From a checkpoint of a small mixture-of-experts model trained on Wikipedia: 31.7M parameters.
Below are experts of layer 10 (counted from 0) of a mixture-of-experts language model. Rows are named router (the router's row for the expert), down (a neuron's output weights, with its number) and show model dimensions 0-191. Each number is 128 + 24 x the weight over its row's rms, rounded and kept within 0 to 255. Numbers have three digits each.
After each expert's rows: "comes before" lists some tokens at least twice as common just after its tokens as in all text. This comes from a sample of Wikipedia text that the model never trained on. Tokens count by the router's weight.

# expert 28
router:112077142109116170131098129133116139126134129133122121143141160117120138148184106130100180109171148129096134089160121095136114170106155140140121114125094151115092139102095101133170111108144171179112149117122148083085115129141151143134128159164130115142115082116134124132090178138131110137136179133155122091141139088124124141109149103161108098103133158103111101091112090113106078134155141119168134100106171137104095137105109117175160129127142117129180115151122119121110107131163126128159163119148127113111126138107095115143097123148071141102131130117108097105112173101102118112
down0:153063110146134104121141126132124129110120117142097147129138114133138079130174164143107132135097154129128119111091120098150162121153110121077129157115150074102127070133097120142106121128097089133115167134096133146151108154124122144150132144098122126107143147109104108143173164124156194108139111130148169147117129160150156141091096149087118169135124131131118140084140091138145138154144128138138107130106158116121135135129101129169102110137161055078090124108115114148145124113090117125138104146114092152186117149141100100122115147140165123143150145091142114110164127158164111147
down1:143116136139109158114123159130149125101131100140108106152122139143130168070119148071137148130099108170135160142120125156156140127106104130150107147159134136172104104129117114122148137130106113158128117145099156135150114148141151146133132153119145128103132111125123074124147134139116140109061125138143152182136141096178085132142120107092155157155162116149104165151092089096106133146082136140129142141132117150164134140171129113158125116160155130150135114157110132150123167135132139122148123126104148185127157113105112107128157109120187066090091080156140156104135084124127083161
down2:142095123184153115120117142086104143108135143138121141138095110119146097166125124178145084110092154134139177098131132174176104139102129143175119119098111129140111134104084096115078176144114122118143169134132125134120114144121105097117155118142153149129104098159108129124088142126117127157142132109179134097118134089097109145136113119086085107158144139088101100131106149121128108160120153118109108119127163112093091110117106132172101156090164115105143104150151117130114129137154145140132102114116112117151148139121146130167072102127131146113140144127085111110110187100178125164
comes before: ":", "-", "\n", "|", "=", "=="

# expert 5
router:101090169082111141147103114165124077143137126108101147143150197120114135093139128150088108142172139162115140114110113131175100109130151136153120119180079139097170110111083126123150089144150164137135144092103141096090110102095079160076127096120113156085122122073152149143140130135141145114134106142135108121162129123112101158107145126171151136124122132109125136127079109097114103142149148121145103095113135173150131150130128140149102149137128095083131122132102127154131095157126115141152133139118086191104119140120136114141149103139130139111123151127148096104148124113116112100
down0:124128147129135162117142170123155119166111164117122141097122140140135090149109101149104169145141137133136108153143151139192099144151134120159109166123156130141142170142123113151131116121113093148125117118177138148116138159117097153096139160137117140152096114101156126071097080120076102117130148117120132159119116112085124106089164164118125150097138126141144128109080102091100093108105136134167163112131117133115086158134105131111083134141125151127119117104163105127082161121141057109130138145109129129101114164170107121096136085107143119108179130112150146111170150141111141160
down1:123132077152160190128119124121114090104087148114117093107110081141123094132128098160120135144146162135126155128119163143111121154126109117109136145142110094126104073131167146081165168090101085111099155112150137106122148171117124150102116137160152093092131131139124135134142117162120088097092142119138133122132116152153135171111095148178103120126087178080112130115094099144132112102075116114102123158167117130120114126127153121148116099166145128115138137123145116130137104136127063128136143101118141097123098104144133114149120134138122148110146084077151110164133081105129127145
down2:142143146130148107106116141137152105122126184095148126108123097160149076113120148114101109181113108152154128127147142171164146138121144148096123100146152145154160124124114111154113131118146126137121124100106153126144096149117085076135147087111100088106143123095118125110122158109097158071114161141135107125130132128158150143138108124148080156107106110124177147160150132139124161102135124137154116109130185144121160186125180121162105093171141123115137127147135167112130160138121147104127114123121096161135163129162129127106143120131133146120149139108112156188069139179125150170
comes before: " of", ",", "'s", "th", " and", "s"

# expert 18
router:137083126116137128115147097154083115107126119109097173134132137118130115140181106162135178104163121134116131091158124083129111132115177133118151122151113060112098101093089119147130132140153155122093141119112134089128090105163134138123145129170129141134115107087151138161129166104117120122136155145103128107174085134133065158119137067127094125119150178098096105103098114081138139115132134130134111113136178141130163144118126132155119133139136098124138084134125094128120113132142094110160135134125094141119104129127129114180119104132109170121118152104121112077138158095085127118
down0:123120131133112095187171139095153156113143086147119089107133112108139066116109143113143129160130082125134106146123141128109127112146158119140127168160129143101100100145102127131137134095129126142140112132138124106094171187128170098146140136129175105130070126137172132119114138119127141141123088139145141130115090133105138175172140150158197130159078150162154105157131122143098109120111117129115116110145105149117165125125151159141135128106084125122133167157173144127126140157082113154085156129157121107139109082142103092121147152116148144141110156117083146136119088137118145105
down1:105105156156107158121169093132152102098143122155138076154125153102151146134142182092106064154120124140134129134126135077142166135123116130181148135120131109128102106136156119087166100104120120121149129094153163121140137182107124121128115102131116138136095104116118124137085110142115174153111118121159143135145108155138150136100114162145145089158097110101127133125100115162157167115115156147089111145120154154155122095157135107148149181112084151108132116136105184139122149135111120095120127105194128082117150115148143099108134120133119142147157126103134133072113103121124091104
down2:130101169118143156126090067145130095133153137116144121095172151119107160091158162125099120131137147089110145139138173138135091179060132131115145098136175118149146106142143146129139177142135171099132173142146106122143154180110141144098133146120092096135133123123149125098148187118099139127144169108145135141150125120092128145117122131151090130140142144117134104163102112107126150108124135111117095137125142138108182116129100123155135124128126132124111119142152136120101113155189119080059168090164139103125129138100143125155130101152132131115143118137119139154130101181147105155
comes before: "\n", "-", "|", "==", "The", " The"

# expert 11
router:117123149112126132135136077135096123126142104113113121110117167125114156109110123107126124100144171118097143143132116093124101166085186094168183153155077140079092134105112125117145130139147136107074150118121145098101073145115160132121137158137126137177108092097147108120150134096105098105156173143111132104157114134126130158155138118140100128109103144137121104138122132109157095144117119090141169104105126148152140145113119166177106144122154118135122132097128100137062114155099100121165129111111075166082129132137089127140100107163107147123121124135148134132153180115116115120
down2:134124107137099097188141102111119131138117120149088163110163121122109140099129159171168131116125075096176150136114129113138136136116106105139105118157137118110155147149162144134132118175172126152110063125110121104129119120163131157142065093107116108118140127087121155139154131079154158113146103130114124130096128124147158133131055138140110128104118134099168108118147100144091100063161152119116107110126142067126136148141130136099112118110118086168108127109130124125108143085117150101166138141128108119135131145089124140111136142138136071143120155077130148101093125144128124126
down3:119079139112125102130144096174146123160148129115123129124158083136115097173165122112156070146107112108122131146155105123147121137118134095130132127142168130175145151141165145115116142128134122132164106163145122142126142142144156118097124153166108123126115111185091125103097144108133118202114144154107084129101137141083151105135123132107095125169136104103149120148103174127099161090123148113121120162143104117116152105125110136088160095099116131128094164145133087105144147116137167069105115195157146108116139147100157140136072106122113124135129111147139111107126109117116120167
down4:156120154124171146118144116113162132111149131113113139154094177133168104085135095083120103159151129086113130090163104068091105145128129126138100126091103105109141085169155167085119123147137093145111156155110144128134099103121142075108113095128144138139104097133110119117160129121161128133138145152167132132139156113176070140105106065136131116135165142136083161123150114101089107118117127111147094117141135177120103123111138133119127144150144116146169148140140129093164102104102158122131157112146120153090111146139096133093115167160155150104152123145100124134152148118131131143
comes before: " the", " to", " a", " by", "|", " 1"

# expert 31
router:093123130099108132169099115152105061081141120096123156135139126121106150156133144145130144086142141113089160091126122152092116109130124091114122126161111135104152158144111118156126133131154146134104151108121166143098102130110119162130154149126142152144123104129139116136189115087125097105145151134128123175133099145142102148118117122183110095144110142108104114123167120109106079118124169127146147087099113130181137129065142145149134149093108097111107112163081132137126109138112112136111159132130132160089137165173127098161098089174133147131152175126168094124127147098110124129
down0:121133137150149107147122158167145122090180141092117111083139142096112149134115121114103164158105157116111185123156125122161122135135068163130104163165104127119099116132161121143116136093082097125123176097129121137157133067114100130096147145127115123124149128127137103158118123104134142099149157149116162106141080117110135125125120151168144108126155061105113103105126113144148120127155147114179101098129112125149126155103147073125103137117127145090131137168138124151117116084154145140133103095140160181102146160146121153140127089110084135142135155118161118140143126133080144104
down1:101130121136106149126127121145153169139130103176098134099154096148103138100135127122109115100113144092174084142124127148134133147122122141155125123153117135106171168115094128136145131103161143142192129116167117098141127127135140143120130130157157138155117085126125134094131117104085141124127144136122181133112077163130141086127105165110122121124142136132085117077137088179137165115100117127148135137081108167141121114167106119112118125138120099140145124167094150117132127126081164165129167105143109151173123077153121134151154114115176135129167138112084083160092146169116096133
down2:120125160121112115104159103143151120134093096143142140123114135154167134127107142089185106102132152143081164095125126145123151134116164145123114128145169139117165085137152150081118127141084111102118127156138129098124127135140098133150163116146129145159143106126088170069103114161154141133126140134110140127166138092129161134139134167122082084104101115114136109144132118154101145132116080108127135179138062139151160110132175115115116124149087160126104130191148142109133111160144152125097096150086118095106135127142093157135156122156147126147114149142178086117128117108143117139
comes before: ",", ".", " of", " and", " in", " were"

# expert 24
router:138122169138116131171103114151132109109129115129126127116161146147127154116147120155071156108179154130135132107198098135164103137076150108139130114145068146072117131120144081139182108098142161114120140150145159104126104097129101163138125112137118132082115108096122141102104156111142106138131120162146118127160134092125121167105139118169109080075141123105120113090125115092114074164129138136131141114112123135137151144100154129141158129101133095121164073134103115141117110122155134138160169126146140111108109121138071144141089106135091150134156128117125123145139118133092122088
down0:122133099119099134100163118134121147128151179154097108176122139097154112107154135091153128162134066147087098102099190144145158128167120142146136103143152163124122128081133100122142103092091128111122146147120174145071103157111148106141110119141186120147161115113129105162103172113149165121090131138106156110120150172139108097112147135154127110099124153161135154125125174159123121121105122138179105121115135094134123159120149157148142123122149110151123128118091123120107138085144144138130151119145117158160169114112099114099140131162098096091126121165116131131126105125085112121
down1:158109143082123115160147110122132165077137146103113107130086159120150122133144151132161158107128103114105166107132117161163097129142145124113129090119137103151111077146159166160118123156146137124130123100161132113080100116068100132135134125130132132152110143133108149139118078187109128093161111153127129130175100113103163128099160148129122126122125148145122099156153142132123140123118172125109134148148133105101095067120093110076112132107091124118137163161136111153131113152095168116135148102174109096118106121098150149099125128079128157096083151128115130101117146169137164127
down2:135153116095121114127135156116084102127122122116156114149153134152115172092138110174105139106136100124105105129122177109116115099135138153137110124130094106155160096129127187130132103166130071114101097129102137136161134159132101120116141126107155135114094130114106129118176135129086130155107095166125133126115146139067143098111118116166128069171157144154129119103168146099144141163127128110088093123128146112142138130146117149145078142101120114132144136151154097099127097124110156083136164145093081128127057145133140100138113115133085096119110129072120129169139125099117107131
comes before: ":", " by", "born", "19", " also", "18"

# expert 29
router:140120128073102164140130100123104120125142093091113140135141147135115150074126103142099118118151156140094115146123105077133098123071185119143160127131122082076124110118130113140139108127151172123133145118127128143100125158137105151125165133122186186137108106088176154138146146102117064093163147121098109152145132104128138140111153109130126109099115108106126135117129109138108132138132120096140117130120099131162159173093145136153139154122154097133098091151093099152080110130098125126164131137147106149109072181162109111159104101140113151136125166116131116131145140112108113117
down0:141152113164173142114117095111107122102152136070114098161112139130133096120178132079146151134124184167116133144130093135110116150136110106120148143138097091138172158125120119141136157109103146146115161116106128112093140133120125161151138125126114175138109155153121148135117152120140129146133074116149113105088100101161129126152114157141130115140125156137167134118161110132090152132145158118099093205111091108142114129125105100113115081113098102107104162105096130121100121090087123116109130145154143107178125109131096185129125133108171144137135095134132073134104117173136150112
down1:095117097106151100120147119117141112123098118151126154117092072114115121121146148075166146119109081125124155135121159166127132108121163115127124122094142107152152114154122129125172133146140106144081135110133100133147102160167120084161155129124170124135117150113102153102128161119163117142155161106161134114139138103143143099149110174122111094179159121136145141158091137116111185134098122164113163087146150138099187154116115127125121133111227136073112158124143110086129118116101168115119159144112126117103168142139149116103126131130148096119106130134124154139117104126125128124
down2:129124138128133127155120139140113159181078126124147112153097089117137163154149124110140138102147112129089130155123120161127150117107119102157135179081140098081125101120150113118116117138105160090111119109143153157144108164117193115181165151153129169148109105097126162108076157054106105162134161113105152144138122160114110141081136149109125121135152136183133107142174113156147121130161137121132110122113085125090143141108130121153142167138115081107117102093155130119106123132158155117150116141120131131156092158094147126114096109129110164129107128125138110144164146158118118152
comes before: " to", " in", " by", " the", " on", " a"

# expert 22
router:112117142116146125126144078151076096111131142096105153142152123109127142143175107134121141120153130114119160119144121088160123112114155123112189150124118106110125119107116123112145115157152214097098137128075190101095095125124136128104137107128141145146134096078171131160142166120132149068116134112150077135168093155139126145146159102171148075112139128100069113104099122135145104142122146121126148110137143131113122136122146146148127140129129113129131081138115112150135117143148088127110105097123102117121117131175111114178154111117136141097116154115148130083149144133101093099
down0:151137137128134092111113109131120156184110182124125110126135112105109120126136140176156119122141041171141184163153090126108088105120141091179109139149153159133072173073141117119136111124103111140146131141139150128099127148136162136109150134141124157141105130120087140073141132134139118119103115126119158092149135154086089138105140144149150128097176118120130097149152104095079129063164134088159142140163103132121146104127129137133111127158143134108101120142125106120127155141119123113136121157124173129119117127133185127143176112127137146137109127142134118094124136160124117105
down1:128097155100166150162085158080144117158145125146131157147124117164119135126066154134130151126127160092130137145153141133125137101127128160108120115093155179108124144105158158153112174107152100107117108160139102110107138156183077126129122118153141140110116093135124102124125144100122117167101099112102104151111119139133122125107128103109153157149148164175160105110095125142133096113155109134155109154094135122119107141131125115168123146151103189116119152112065134131133140131122121156140168138134137130083169103118094126067146092134070168143099121127139141113158122137110126109
down2:088126154139161119135134115130147136098142122135141128152130161150106119135149134145148141107068140133156113126103143159133103153129119138144151151105107152115148127118114169135124102139112160104159091119164164140096120108079114136129148132139079169114119123172152179124140142180136138138114120137120146129161114134151129120132152075124133133144174145144191144097089186113137116132110152104155115136163152157181063142134128128132072109110164135129123159138114107096169144122145106124095145118087129148143105120123171094099159107154178087144154128153151125149132140147134136088
comes before: "\n", " The", " He", " In", " It", "5"

# expert 16
router:109100172133122158153124113189098129143141114103106169128154148112080121129139140129134127147165150133112113129161111079134113148122172134175134134126108123099142105096156091124157108167173133154116146123120122135137109133132162150113167095140137136134111108090168113123134142095116101148137159133107119140176102146104122161113135107134132089094137129125088098144039128135095101129131155126148133032148133156158130162114107125145171138124143137149112080139115094125099155128102110173130133104085125131113128147153121125131159133124109138121160156133134100096134115111120098115
down0:183134169138173114159131154138133080118157154101143169115085128130113120092113116080148129116160172154111153137130124130141098135098093126126190105111136082142145155143131118095161210143158133132091137124144089126105123127126151149119105134141110125134122187187120133112118132136141118123078171133123176132081114106131118135123128162119120127115134125151093091173114122146130104130160136127116096163132101145116083123123157093142106144147141149149168135123159136125158109109131103114129141178109133167073107115133121104126118128137086143135129122147109124133121100150112095123
down1:170128158144130120118119143099199074155095140167127152148162159125122156142111128107128091156128139171137098103160117128168100116112092166128109123180138141147115132116143135113168126117104132116114089164123152161118173120146126159131121139167165107126137120142106120117172098087167113108082158094131118107145162127124073159116134143116118119108147109111111125157148104119122111125124135149118158170148133163152117114123118116134099103162168114156148140109140124156136164101155091165140164110138125145067127103137179123134137131120119088101127110104138104087157119148120098151
down2:135148123095118134109136089156087092105116160143119123132168151084126125156080155100101114167127144110108131116108139146156170182140128120134112168150118144177108150185108123137124126151081150152148086167107150124139112133112151112130186140145133146093209105127146156107087133109116126119139161110142131110127100100107132115135167106120125131131115121128143098091090106117122114148152126106152118131109124124112125075150125113134120130159108127138142136157124157121084135130107161105102134130111097161138151155114131071122144088099135161158103125085183125143150128173132124129
comes before: " of", " is", " was", ",", " he", " the"

# expert 1
router:111133147104110136115135107132085103100146132120088138152159156114124163087143130139093112153173162153102125135118133107149117121084155105158170114171114117102118153115137122132172118133148151115091161081087163112062107150140131142109122099108147123130134098099181129147129151115118119081150129150162131129170115097113110143090140132165149117121103133125085117107116123111092116131160139111134140100140128170131113139106143138186102146090113105095115111137102120152113096145114067152170136120123108109105133159173111116165128108158086138117145126115146122115170102102087116117
down0:139144107166149140096156130109140148094156119140084098176121135109144151114127139122089136108182132084077095135159136130131169089162135138098159065151127113096083127093157115147130162098121105112131110098132148115158148127165161100160162143116141105129144122074122091124089113130115092093142123077141158165143124096103128148084111076146125132112103147121103144123108097147155158142136132093133115111139113145134142107135125138151110113153123122144121136113162134112149105152130126137163134101123131074098134121128082126151121141136103096102125160136140100141099101128074162135
down1:111142156112136177151128136144123141139141143102102135110109107124100140120123113080095131149117132171150134165145089076119163124129129130114097133128123110103130151172140101104137135107134107128100112106148171107158128114132132165106143095174133103130101131152132132176125139178142168131174111161148102146152137086088127125100103100118083171110137153095117153095153110130132112138147144091160106165122168146137167089162132120096120111078104113122166088148115134162156155151096141143136119151095120108138094086130130111111126110074154144110135161133147109139135097126173163114
down2:149134153082120147108150097169124123121137115127135119109157142139124119154124106143090108140170160099142124104132131162130094181134089146116153139088124114128128124085135136117167128090126101117119135091079113135146149143166158118046129129107124094172161145140131137119113102095104092117117131136125130097134127123145107088123086085130145094107107102116096132130092097130141118169107132102094137098102099093091157093109089116127152151137126116131105125092114123140123121168145096131171103154160133154107144147152133163106094107151162139149125170138142135150167150107102102082
comes before: " |", ",", ".", ")", " (", "°"

# expert 15
router:091086145134065127126126071144094140116133155127117168134171145107092142107149123151103140115150156112127136113143111084113151137105139093128145114149079114098142120107093103143180104128167132123121155116085150098132057148138128142121152141129122169130109102091156144145179144073113101109133145122133110107152133125132079128121147102131137086120103136122093089117105100123132112154143154096146133087116131143160142157099153169154114143138121129118107069148112100124111107188108107172138117130119116123123090120166140107139113110120127122098121172094159121130137123141139135121
down2:135133143153138113119149114111121058130145102156131127168136159102150145109160106150138140161114119145153181130158124133145125154120082097114149111104180077185108144149144160108127164142099169108128097151166142146081107151112104166129118080122154108141133132157124112135096132148142079125103126154108133102122160120136142127108091126147135169158154113105128092138116150118093107092136114144115100184152135096119115086123175119137090140156132117127169149126144136145128117126151095091116174126133126131151174156111126137178129119091105111140127116139124124113110124126130078163
down3:146133136179119166114128137097143161156111111081139173152115177124130133112118157167092098154133108141116142167122116161102115111165155118145154111167125108098104147129115147118143162116080108121163118137139103114150114104104128169108099133139142157094110168121146141105129140165120095131112135117109095148115119123119141123081100145068100156135154098110100155148102108099088143097120124094120130135113178098182096107102140136160154164141144130137087149157132115156113105132094102119147111161140123144127138148131142198109110150152088143122126127136143100109128114101102081128
down4:108118116131135142159123152104160089117112096100123105152087121115121123140161170143112117125121148159110100146127109155100075104084140098105164100120128143125184107155163112146161133134159165132155134119101098123126131135161128128145180126103083099139129137133153155132123094148146093150133116107170167108163123145136146139132126122119069120152096127094092128087133118141092156138102141110143137117081165119091096157139093124130130151101158084122142142127121147089152150128153116174102119088098102131143102106111080147128103154111103136160068157127128134140095113105125105132
comes before: " and", " the", " he", " but", " which", " a"

# expert 10
router:110079174076117153129127117130116116120150130103106118102159152108114133103161140151095112115142143128131117128123070107100105149101149085146142114137087158086112129141095081167152114120166169141090146112107114087130112162142129178081120134132150145122079105111156123135139136103101091132169143146116082104181101143096124127131141118155129137119134116143118121116089099119125121162151134106143139103132115153148124128118143137151147147127141096132126155142106111132103056189110103112110107094130135143106127133171118112189153094108098127140119139114141097126171158150115111140
down2:146144156136149118152106109106103123113102095110149139124107136153126150105103092154108134158138162132097170144130142126155163135132140163149166094130134109168124149033093145132093118166071130106180131114146138154126137089146158108148135118109105119125121138087085135132168118159122152109123100129102135132122150101129110149099145070143182082098109144119111135102135107105115142111172130144127139140146105151128145165107107116143131120175148164110135130086122141121140161107166076103128123154149136111154092165134133119110119117132081112114161108122174150117145126113135141108
down3:130100124113124113137166114155139103104155111109137116107146150128163111139116146160151129154129146134174090120135145123103127135114141162113106142131117127095151100120082157148126157114151127118175130160146162112109141085090098162110105121128183094151111159143143101136130165116138149130145171114121160130144164085098122109110078125157112097161095111099112138112101123083119148142120098114163164165087118118088102159166082135144116145075161149113129128163126095177147123151134132146179123135156148133144132143147123102130158151123154126120146134115077126093139118111139076170
down4:147134116100089110132159110141158060093159162142096103144093138161162101130147153149154117148114124154169105137115130141130120113098089096127115107139161141111141170133152107113155113153174122143118138089161104142125139144098132148122136142117136106104140132097133128160140163126145150121081107125125119158157137195136109074150131107090144080111146118160154130133106085129143120180170089098137082100130148144162107126092147128156154165129088144177112128116130156168130134155136127120137081156126113126112109148116109106134114116122135158142156093085129131132117138090141139101
comes before: " the", " a", " 18", " his", " 17", " 2019"

# expert 7
router:145098137101138137161114123137138133135132122133120143115150120098133103123146133166100124077142129123143151118157090112141124100126163129114131113161099162091145112139103127116149109142130153109135145100081120092106101148077111155098148134132148149146130120144137098143103117104086106109156122151098116128159073139103107146103179100146100135088112131088075136117096117138117126183111158081114123118146143152146112128113129143151094154117138120113111119168116145149098108193120121133151098087137101133068108180134118121151109108143073121078135129070134116124160172092124138109
down2:115149149146139111164106110153129165112120082109109157099162098108129126178141090131114076153149146122142147152125136135166132122147153163102118133123168099151128163124115088130150136113065162085128145093114196137115079113139142143109129143195105133091137162137098119137098077138149148109136094131109134141115110110095119133128125100097147120096118150152131125096141072133147101141152134147148135159117136098111098085138133101095133149145118143134127120129126092161123111103136123118109139118155154149153127138153121178156163093119085132125114174081155107145116135145129106134
down3:135099086134125144080150150113155093135129094114109130152108127155091116100151183146133099086127082159113138118111170179124140141122101153140127126101159104115132179111128136121156119122163089157136112110135107130132111105132150113129175118130158100150086124102140137133126155124119120105130114166156132197119121155162131075140121115126139161156115126079132106133163123124137189106159139089145163095160114125135164127131143183133136077148120150098124123123117096116083138096129120112108160113117120122116131123171162169104092093116158092098133129121126111103116112142109119132
down4:121120174122148131069144152132148140112118162136099109113090142075142114136122129127141163114169099115153087099100144100140152107098114131129118132122082134128140145172124098072153156109139109142171143098091103122111147179150116124165144079126103143124109069113137118114148166123130137143150114127131119163115163141136102140126086107162114140145126164186109131151162114126123133096135071157117129127109116127157096165116112115143129166129109126153142118105111133103104164093166092139106110112125142133142180082104106118099109121094099129149129099135151163130147114115113170142
comes before: " ", " 0", "\n", " the", " 1", " 2"

# expert 8
router:112119139080146142152135110133128125109116125113107109079203135089150133126150136140123110127127144131138134123142103111123105133158152112155140124154097126056114129150115107138166084130154159100082152097086181103134101101106116141112127151115121167128086079114170143090141128126087095081198131120104096126183148124093145132139132085145123091118118133130152138103109087115131107152128147091135155104125130137152140135085143122168108138106150098076118138128134115148093124165114113113151134108140118106122120131172124139149101086150117139139140128120138138149164134138090122114
down2:149155083133110127111161146131140125104121115139115120119109102096077169140121128094105111166145109137137100172096137102143151095133114123160170104152114110117112140119109139135123129092135130143153118099105088123141079138095112162131132119149165130074107100128108142081117111087140139134131135117112160113135101114140133155079119096129100129100090164134128155120126113112149101090115128162087119139139133136154087106150177142098126142100156094085156110094112131127095134128105151113122133126113180139128076116126080111133186108121130149087083091128108149097125135134185093124
down3:159124128114167105144157126160123138143103125093117122145105067169115097140098104138121147159116127144147106153045146102139120110102155122141155100143156108069142111150122144179119094127148117151124122143123089136137129105139087134087086109123143128124132123137071129116148127143115091097136099152115107143107124110116141118133101104144057164147123149142143109100092151104103143147099145121107164149165147126116116193135143127162103124125114130122104137121136118091128172089119109120145130129117121120152092139095158152175131163103129099162157150127123097172106149115103118133
down4:142117125156139134101115102135141109086088154118124139113132122113148117147141139064140096108119146082176156149144185121163122119155129125148105164067108099104157116148176117165100099152127128100135076114130147148113111098101107083128139126157151174145132198079143134135108113123110169156156129124132165133137121144101137126115159136152095131112164101170123165177132167143146154144136115140131121099114149140119115115121139137147164144153115156143146136173118103145146104135162149116125091139154106163129114115153129150139121170120177117115138135110098130135091101135163134133
comes before: " the", " a", " his", " its", " her", " their"

# expert 26
router:125105170118121125113123093157095099110151139136090161150181168113106163134144152141071117116126144148094156123125113138131099123093152152131145151146069117110093126086125130152165124127148145127093132121127168098070061142112118170114125106133148139113152110108175119149156142130112102112133151136127134122152119114099113143113123124135127119139110135141133117128082113103132095147160173098139102096139116139183138126122126120164124153111096094123139112165110106157121093164099111126116165104149110152102133163157112103143096097142098147127139151112133132110165141091068091098
down0:173116147107099121124101146161121126128123113122123135121175119150120159140124148122110144059116126100120148103092134126150160164130078137062154151167123113150114130119163127100103143107177127115131149107150147084101120139116109150120130140120150108129114119143156090094122164132099158182109154159140110150147157126101104141118087105112113127144124158125085142094156129108135188098095135123091078122165112124132106139121123165177154131137149124101148182130134166065152110127102149115103093142141123165116111114141138111109118150155137093112118120128122115108097154115127087136
down1:170114111121120128096125101167136130111125097177100095090128116098101098145083111144106144130087109108119127091130152113132163134173106161100121107120118150120137156103151104113125167134123093119129146109128089086157155136126128112134137154098084111126147116083113117160104139100191166130147087135157142129135085116102093134113104129141096140118129178126145096148151145106107131119163172112146133146099126114077124097134118155179105111154170130103146123137144110092149128137133130145104113092114132146149163144108127087168100096120149108163158112088097161115147122107099120102
down2:101123090112117126152097129115169158126101119099135093147127104142126158122128108147136098133141138117112099110132148109085109145108142111118112150121144149088175089132100138173099130100141144135093122130169134113125100099130138147145155075137106088139134142080120125106102132116140132167124172147148090159138124168144087129070179132141122177082122131101104115143116119112121148152117120138089165132159067114098091136135149131122145143117118151146121119167153114137134106143121123126098149135077148150155115148165207121125140147179148122113150163147149131110134176112133122149
comes before: " |", ".", "–", ",", ";", "th"

# expert 3
router:129122153110104146153111124149113108099174144101086168151129181105105144118166116132071170140122168117105137086131107071127100128113165141117178107194101084103150129122116128110128122121145186174144145096086159093065120101106100144106126107107115135126150079122138137120131112120116115122148147139167099121149127139091133118111122093161133110109097132120126125111118121090109099130132139107138113087154127156154142127130142162165122120119120116130106133141110125122128117148120079180117117111146090151110137167146126088162139107133083132132128121113160110140128145099105108102
down0:145099118157129133112149106137094128120142096091114139122123130128120115107158158146164124140111104092154099160156135163139139142110152051117077119160151127083148140133159161118147141133149077146126147143187134144154126092117132167156133133145129150096148096129116141137104133133127096145099118091111112125103097124145191124139118118174146133082120135148129124129124153113112071161150106149051131154116134130129137138108135149131098127107106114143101099098133143141109139174132112135176104139161155133108148147137142152149171137080133116129110178169115171152109155117127127110
down1:113162149129148067092149152137144113138119109134089143075126160134177131094142151118158100143143125165172093113121147121127103119113135148132136124101181149079140108077126157131112156136143111124105142143129123185122127174177129087152113097151143156139166117104117143162140164149115095137151119193132112169142141134093124132136156136124110113086134108109127161123116101107076097162154141142129126110147130124122138102159077146119144142125106148161107122124145134132132130156073091119153162137110119101099141111130159154112166130130164080108121115107167131120121121109114113123
down2:132130130116164158115159121097106153137115140125122065112153119133107130108123147149115167147141099129118136138081141088117130101136098146146129095152174135127113118130110113149147139130147106089127120152094149138139141085133134132152148103123113132127114099101122108125096120125130106091120065161135149128114151139108129136128133144141080105105100117171132125139189126122087172181154166101136146149137161091120090120107119162149078089076113159082131141089133171126144144127143112118178182149136104143116133135147150127092100104136176134136146155165105178093124124110132142123
comes before: ",", " States", " (", " and", "'s", " City"

# expert 13
router:100095149124110206174119099147111113133116118129152126106144121132116161137187124136099118127204164141128102128117092117133119122097166123150121104145116125116138117095119123104112122148149137155147134095100143154063131131106109142103138112137125111181137110100140122114126172101135086112144160107094083140119108133103103167159135127160143091076101121110118107151093119114152125150129127123146143104151159141180094143122155097162145145125160113126114133151121088142105123151112103135127165091161127120099113143166114139121156125166084117110146144136172156111117155104121115091
down0:114130127134107137160141143131104112139134124148140082121102121144124159150114156113159108172092118106108149115097080137180094140117145119141138130131127133130135090112165121148111071139122193148095124132082133127106136122119134142147159135107156136165152094149106128092118104116151095162144085097120126125143099131135154124132112138130065119130147169144128141067144103165114167114110092109087122136172096088130114128152132077089111123140140145127133121136143113079122152091139127095092092102111126158114112109122167104165116138092168153152095113112111160120096144107096127129
down1:107112125151139138139155104155123163098127159162112122106081141105154144147150135153111133097109085134123147094093116148175124140140126110147149144168124149142119154124139132096126112127103162158127122136151128095110132116158083102144119142069149144107115087138160115140120156101171111145121119109141119107147130165154163106080153102130152119121143133151142143150157135139087097108140100167153090110071130156143133122152143099102103137158110161119115094138113136146112108159186130162140139126125130177151150212117098160142134139160139139184131114162156102129142124115132171131
down2:094142136122116170082103103154104122146090125124118148131104138132100108111153093144103133094105145111114137129131090112208110147126147184132110121127098129109120172139149133127145165126135139168141126089145126174152185104150146117103123108142171173130152131130114151080180094107135111101142129094131144130125135164120131160118110160153118106134103117124156166159124114143155118131106139133127098139135125116129139122157152166086101180183161140122101105101124134104058088132106183109126127111146128097122136118113138104162126144099120134140116148098135129132154157105134107150
comes before: " |", ".", ")", "″", "%", "′"